config.yaml
lr_router: 0.000505
n_head: 8
norm_eps: 1e-06
qk_norm: true
parallel_block: false
init_std_o: 0.0307
dataset: "wikipedia_en"
Below are experts of layer 4 (counted from 0) of a mixture-of-experts language model. Rows are named router (the router's row for the expert), gate (a neuron's input weights, with its number), up (a neuron's input weights, with its number) and show model dimensions 256-511. Each number is 128 + 24 x the weight over its row's rms, rounded and kept within 0 to 255. Numbers have three digits each.
After each expert's rows: a language model's description of what the expert responds to. This comes from a sample of Wikipedia text that the model never trained on.

# expert 21
router:098131100126158140165140138107087124127127127116130071138121125121163184176096145133150133134144085187119154087154101129126159129186162136112101120131123093102117114148170138137098139113117097120139171161131144178122142096153108113113103104115122100146115122129129138094115110116155096105118121164129126105140139119121104095124165145135116182124137147106150086136106123155171144152130121141099153142113089110125120132114098126133139086123201170103132126165122134086149080151124111123140098165141111100147139154106141096135114113150096113120118135129090082114084140117153157132081134073108147129136138115142144120099155090131123110116111166110126102127130148131122105122073112148144167124117147139165130144125111110136144119107122116143144125152149104173105104144128120
gate0:150129049147090089145115123118113120084135141110154106131124170145163158137141160128109131140129129106093113090139093101155151148108112138106160103103109139116131079130118117121172117105132089125131109127116173129167100140147121145109103176105140094118131098102126118107140160175173127130165097112091090123139141157100117102099140127138124149197137163119144121119145136137113101127150148187148129101155092091124107142128106103109148141138103106119141154150080137139135077100149119098138093147131111102152113135158100103129148122129159133101122188133161132129201129124131153117138159086118121144116119136159127136121088124125153101122116146137127103123083080114135150121131142131109096097126143137164118143132130125100126112136162120061123107170128151159134111086143144
up0:134134124143132118155137090093116120116112136137139082159148159106119149160182160130097133099148150123109149080132135115120069130125143174120133123085125169115073125152173111141154107116120146133143108106165108144064127154136145141104126114137129148103136134131134155128105131111141120123116089135108078120086111129137138117151115104137136118107118129121154078127144145113145101104137116113168182130121138130144139111147132138135120170148145157123169125141103100119102132182127124101117143110113110136138094174095139137096131144121143126173091146104129117137144164100128114106125096143113068130182134129104115120155122085085137155135132080154162154094060137101141144147161128168132096130096138141140085095107147115130150109119183159138121079123112106124163152140083160
Sports teams and venues. US college and pro sports names, places and stat words in season tables and athlete bios, e.g. USA, NCAA, Kansas, member, carries.

# expert 4
router:175104104098149134136154151118056083138095090121130123125112152124109182146130151151128156118148168100099155135171148122157161114141148112141200171116086149152151198157120120118088116087126112163153110149103090117107137121121145097146111114162151150153144133141113140125087139145109159141148152162088140152152146128099179104091156091125110133120114134067100087121149097102179144130148154147093147109156112084185081094138115149134144122095111154105136148118134110129111119156126104109097108103123177114107134116109132152114088126149089178102141157119108101109115113136131164125113105126149100095093114152108148159156115127140090138115130094123126147146126100117136145108127128154167142123134101098139105105127106101069145087135127130131107134112099105137096140120157167
gate0:106130135073108126143157098126126087128155153127114121115112138128116103111098182118127156107142135128093152114141132104135113108156122126128136132117099142158096085177110119159113123152138113139086176147108148116159101097128136123129130129143162139138113133080134110136107144140103126122083166128118104134152107099125174102100186155139086142125122102121140102099150088110154148121156157105089154161132114144113125111143122196111116099100140129118116153162115114139130101159126138129110123138195147128106135148139136145112152165110096142096136106152114140154115115111169138178125075152096171119134160092097134103100142125094121089104170122146137084162109100117147132125115092087127111166121103147059083104108104128131134121120100173138106116102133113141091133114159126
up0:128115117111105147140147112115134105165123136122128094128128158141104114134120144108153135109128114111108101121129079142117151131133106100154155147101099173144162113162130080156102119131178103159147156126134166118135065095098182098158137100142190115095126167124145142145094176123107086138081123169111118102136132101158180106109143134141113154139155111073127141089138131106155167131132091115119136148081120134134125123138130130097145121122167126098098202119134106148098128154122134107125168141170121124141118143148146123105149094111121129107104086119130128120118116137161163123127080159104139138130146093118123141123163139116143112143155135162131128132117118118150132099115107098134132145074134138090072107121146106132152145091121141120115174093132121163112124122116116
Sports table cells. Pipe separators between numeric cells in league and election tables, such as goal difference or vote columns; also connectives like as, making.

# expert 12
router:199106161150107135149114157123087132140121131119145122087143150131098141104131110127141139116138146102182135130148144153106136140135176137167108120146113136113151155130104106121114125114136197088144127139085104100133091146110133134107150125151123160144102130140129116111159168137106100144171094163129132153127115095125144108120117183097123142110145127141155161124145143108139140142136137136118133104098123145151107101146134093142149132111126138110155187145134109109100169115125148101080148131126191109120106120128150126123101090117112131143120149114086093143104136140157135115166098093176151156109100121080119109107121094082160122087140086123163128112121119121144130101127087154078120109091152149191140164078157116138130138159151119162148159180099135139135133112119135
gate0:110145128108107138118084113134142116127098135123098100148153128122178118147115105102137091155145084140109117177100152171151142133131156161114107155134091108124152138142123092141120138138148124111122147108104120125139152126147147124110125170144130100154139169106134098109140087144140113118170093127145147058075091135141150129092145157121122092182141154093102137135120136191173069124133144100139156155142113131154140164120110114150148160121099127089153163139119139102128135140111112117164157144141099106114153053137130163068079130108122096082137104107130119112111140119129123121153110115135144145089123108085122146142109085129112164141124126159157124076106148082171125088146121139115119104098149132132130131092141158132115081166140087135123171076141151104085127118093108
up0:135121111129105128132128123172154096117140178146130185150141176138147136117125095113136131121114117161158147178150149141121112113106104156115100132107109112157125173149116138125137129130163172126148164115119092115120147134137190091121119148129089166132124142131075086113091127115160143097092155126132126113141120147160107146119149142147138148159098111196109138139116117137164138175155139140107158114105141141114128160142102113092168174092160135125156117138161145131158119050108138103111107100108138144156116106189153142146143156084146093098135137115094121127132112139131147088120120100067123149090124133153120116156133155180073117111104145137095103118137150085142100130117106162147115086138130100109115130135110142090130138158107129161160132119143131100128126126152167
Verbs and clause continuations. Verbs and adverbs continuing a clause after its subject or relative pronoun, such as was, is, became, remained, instead, initially.

# expert 31
router:097118104173142132136114132143128134165137138145146113130188086159172093173159105189119149153121091129103112180151143096140134124127116121145104123126129143123169125121161114114115099097170149123121122120141117147150151095123123112110096172107155121153135152137108138066151090112119135151167096117092156084116112091137145134167137108131150100111108091120108128121137165091167106115135109128163124118105130164156127136160137142174163142112108158100132089128118127095154130115129088101102142097106114124138113156116150121140103142121116111134125182162146112081138126180174126116123144111158101154102177134117115116106115099129124095093129157088171138106156135155181156122110128138101138110148131131137117065150109079119159125102159156116102138113084105107175102150145155
gate0:133083113130152133147127128133096093132134155129134150146138095166135182142115112101117091099126124168140120096145140113168112151120131134115089128114146140097112125144141128170150165120114151146151113130101121160105076125143098138088099124158137156123131135127119116141140119106125162171107124157105137120138093119138141142111121109140071086141130170062101151104134163166107143126133149154148099147124172127077117121158109152131117105145139139189108096113079145124140089143106157068138082124098170105168120130116085141126157141136132148106101105141116120130106118137139149084167143164142112126156055144122105108095111146117097104131148142123142101151155106144121147118129186114108137142121132131155183142091096180127121132125109105089134148129092160160147113138111123
up0:156154118091129150128115136158093118147114151097165138125130110174101116168117142103142083127145163169178136110105154150154148134116138177116094094119161112114177159104148109195090157096146143148103119144142138167116086130140114130100112110125093127149122152155114087137135114107151178139140106137138104136134142123173155133150116148135125118145121151083109138147113142140071125124125159151142146134128148127099127126141113135120109144175122141155114122143141094106146085144116122124128093102071139109163132140124120139140128205106134150129102145175104121127073089114148146077151127143127163107142114160113090122129129096104102098131137166086117110165114160138133120130117132110123100162129115149154140150115089141141112122103088134066125155134113166128146151106117143
Football club text. Table pipes, semicolons and zeros in football statistics tables, plus transfer and suspension vocabulary such as susp-ension, defend-er, Goals, announced.

# expert 61
router:133103117171142144114122147140131140134159143144112138164144159110108133148130126131150157107142147091132155144117142118123124128158108092111125103156111155152182136142149173142111094079122162122153140142140170140131114126143139150118133106100147125153069184171142117130134111115164102106159110137103155155145112140157158102124110159122104128139112160158106109100146122097153132129123098172087138104130127138124114128125108110112179121161128093120149149099148084122125125108158123151104127129159171149144168090153151159130101098076152088143125132139135112096075082140135160079147124107167121111124078148125132159128160131120151101129147095106151121116115141120061139157115178103160184091135100150144106124140099120115151190138120145085121114126141139144176155129112151
gate0:143146149112149126164134133126090152149102117152122123154141172089123104174137105123128135130143144115114103143125105148129141146107180123185104090131125156112118134131118127127118113093148137128104131147158116122120125110089102073087137108104126115132135127131162116104121146127124096112148157087119179153159148142182068142095132125179147102114147084126143134133121173122127166136113121130134132148103106120121119137132087146133135121125119132140142176137136113130118127118125102139114072087100084068167126175132149104115113132141138120164114173126121091118107129160125136128138150123112138148128150148134124155119171065118155104090156142097129133132141128150174153131102154135094114090137136165104093116077114086171152136130122090147109167120116119150093089132138133
up0:183130163086118145130151148144097138149106160152125146145137152097149120158169086139128129093150140106105105163124130130138081149102187124123134129152111157126125108147109124150121076086154142101133114145163114137117137143126130089093130095106159154168113156116131119114113124136114113092141100086116178153112122106180081123105112154148127105103136116150148143124146183117139103152119140121158127115126159142149105148122097159107157134142111136167098125107134135141116125108138153113107121057119109117167119177152152113125121127146150128140140173141101119128129139104162132113133160167119132152147138151141126161145172108082132131097130146116147110114125162137184120130113174121117133091180112133103124101111119116131173143156125113149118167143082189138149106180130153
Prepositions and section words. Prepositions like to, in, with, from after verbs, plus heading and tournament words such as opening, champions, Third place, then.

# expert 17
router:094157158115130130084134116131158137157141097140140115132114147094116103106106144123128141128119188111115163121088115125135163122126100146152130127124142148087154156137142122145091154116122107120161092107143148145106141115083112124104151127100153128115116145136144109164183139151155129139116168146103144114159150117145134132125104143125131154091147144088119172130121139088140118177165123118082137129102184103127104113170101093089152120132137086159121141114150108179074139115124124147115116114144143121132112141138085107153122132163167136145173132129145155142150133170133088090176148087125146119158103132122151141164155147118167164113130119111086099140142107155093141180137144073102104150092149177120113125156152082098089152117149110106105123152163130151113128156138154
gate0:136131138081091092120129170135049116170100141110136126098138108163088118101135096102111123119134090161093067117096085195066138131142147116120146157137159154136139113066125130175127132152136069128115133146151125087103063178095161178121137120133098132145137139124116145081119166126137089152129131073130122086123155129144175143118117141123131129131151117137177135157154128112125151109152106127119121120139103170171128145088103111136131122114131143094123158129139157130119145172189156137114157133133159126165131158120164132127089112137117127167098136134121115122163144122101106130143098137103148178112126099119130085138154108142130128107136154098137150136109108159114142094138111118086136120131133141137113142143095106131128104102084135129121126137141171117131152156118101
up0:080139133110109102116135118119099124117097121121132139154105146085099113122095122166122146114080119134137156118098072167094134117162112129137164120149184113135185160102157164134103125140130113110176124137140175100106078148163130142119171155115101150126092126169138124135148135133153121118158162118117136126131124119187190104113061183117159141157155127128145117107144108144147122137144111206094131096128130116140159101102094117110141121111130093100142168126128131172125140125161109150140130126125147131168108149148131116149121123097146095138125112145146128109154095122117088140149123080115189159131111124151140155148140148125121124144119140094117115102150096107088122161130137110123082125121120143109127108144106117129100126103127140112086118165152137106120109097147110
Infobox list dashes. Line-initial dashes, colons, pipes and parentheses in infobox-style field lists, e.g. "- Type:", "- Location:", "Relatives: (brother)".

# expert 28
router:115134111076108108114161165121153087125123089086148104131099111112117116121077155111116133107164155079111147119084148145139107157169105133105151147146131098136139141134152172101127159123117114126095166188118142130148119086096131150136119152135144135155121111144130127166112102123125138082127169141144118092152136122112115117124142148114150112108105152115142131124119104143172128102130111165099145100167133107134108092099110130105180169101148080089110095137167095115152103171157147167146108123189192104113175096079137176181117157135112147109135089163149144145114128114163140140120090115119081105123104155129143143147118106134115139119169125098118096167143107112086154149080104072135122133118130145092104123116121111132122111127103170123127085094147127100091115145114150
gate0:115108160132154119087135119102109153135122105136131168125108110140137124107154109140172070138151117097132143101120085135105121121149135145165089101144160143126115111087167125115106129123130136125118110113100136103145125162191101162099135113110069119159126181124126094125155142143170167088135114164167143124109092160143088164110083098136079087137146142146113124131138146095166164125148119116129144162118121130133138143177119110102116128172113138135143121114120104083134161113055111129119139131166139133103115135159159151125097128138137116181109082088151146106137129165138147146148142121129141156103150097179108094127098131166188147123145111133142138081144109116108103129130151136135095093148136152166136123145123147148127147125113101100146126145155142114144155116150107
up0:126102114146101121071130152137109157164117126143148157110103129127147131104145107141178095128170138122113147099144103136106079153129150120164102127116140111096102158125148139141120123145124127147132133110126103080173124144161142148120171147119114129117110157126159120099063133119146200105145111159103155140120111117150100131123150101076114060127095138148119119132134116106170170095147165186141138108101133125156123172152140137097164147129112173120135110121167122117121119087093127131113156153144127124121128095171135152112066099129124085155098111113119093134107112140146118161137121150147139155125111121127112166134144139154144139126137094171148177120140104144101146143161172156185084121103099129157158101125123150130170152139116160155142122127170149112157129117126100
Table pipes after dates. Pipe separators after dates, runtimes or names in episode and track tables, plus is, was, said, and stated after a subject.

# expert 39
router:148125139105133096101161160159161133144098125119170109135120136135111129142123084125144131125154135152104150079127121144156105142149160108133172137108156099108123167126128154105085154144139123141143123179119105118128103132103098097133152109163148120120120122156154096181145124097152121101131147125109114112148167142146107075102155133135162164139160146137146135118111117132167144142182093116149099127164118123114099147136161156087116141125102162121135148143147155120134145170116140149147125172121128107120153095130124164145121136137119130086122144126108141163141117121135126119112124150103130143130101116125180149091103170137102165145187147142091101119097114157136142126108154086097117170139096127097116167140120129139108099161152104184084106090173123114136134104083182
gate0:104102073141174124149125143125126094152083138109137144138146113141180188146150174142143127138106113140162118169155138112151169107139145154112130160144138114135113125148097135116106148091167120124145144138123158109105160102096131100159109128163143120154123178133154117143152092105145135094102136153078115130128131164158118114100146105152134166112089164133077135170156157089136095158155132168129136118159138130078152117106139117130138133171162129144106142086079141083147110147070122130148098156104151110123181190173144162101161180109119144071209131101132130122119134135104149119119118151136124108148122103150110136118149124102102145144152132098131119110123125124131144110101177122121132057184098122130088129083087109129099173092108119127132119085083125150120124114137132
up0:142151186122069119125133085129128146126172110150123109109114139104086058112118086104114144122152135099108141097099128136126087146124109091147121108120137138114167126128150117155158095173088146126118113115139107132128089152158120158101143131084109129100123081120098135115099161153103143182139112106178148139113117090111138135162116151118121101139165109121188119062102098166119163090093126101123138124100118130179097127134113152126127112097120119133138116162169100176121137099181142126122160095146103160125084064102121093131100075138124107191089115148114128151136128127134114130136133093118144134132135163121129121148108112145160121084108119171125138150125135129143103159160085144138124184084149137122171132146171149150145118172161167129135150166182151113141135144103128
Line breaks in lists. Line breaks ending bulleted infobox or list items, just before the next dash or pipe, plus a few words like there, one.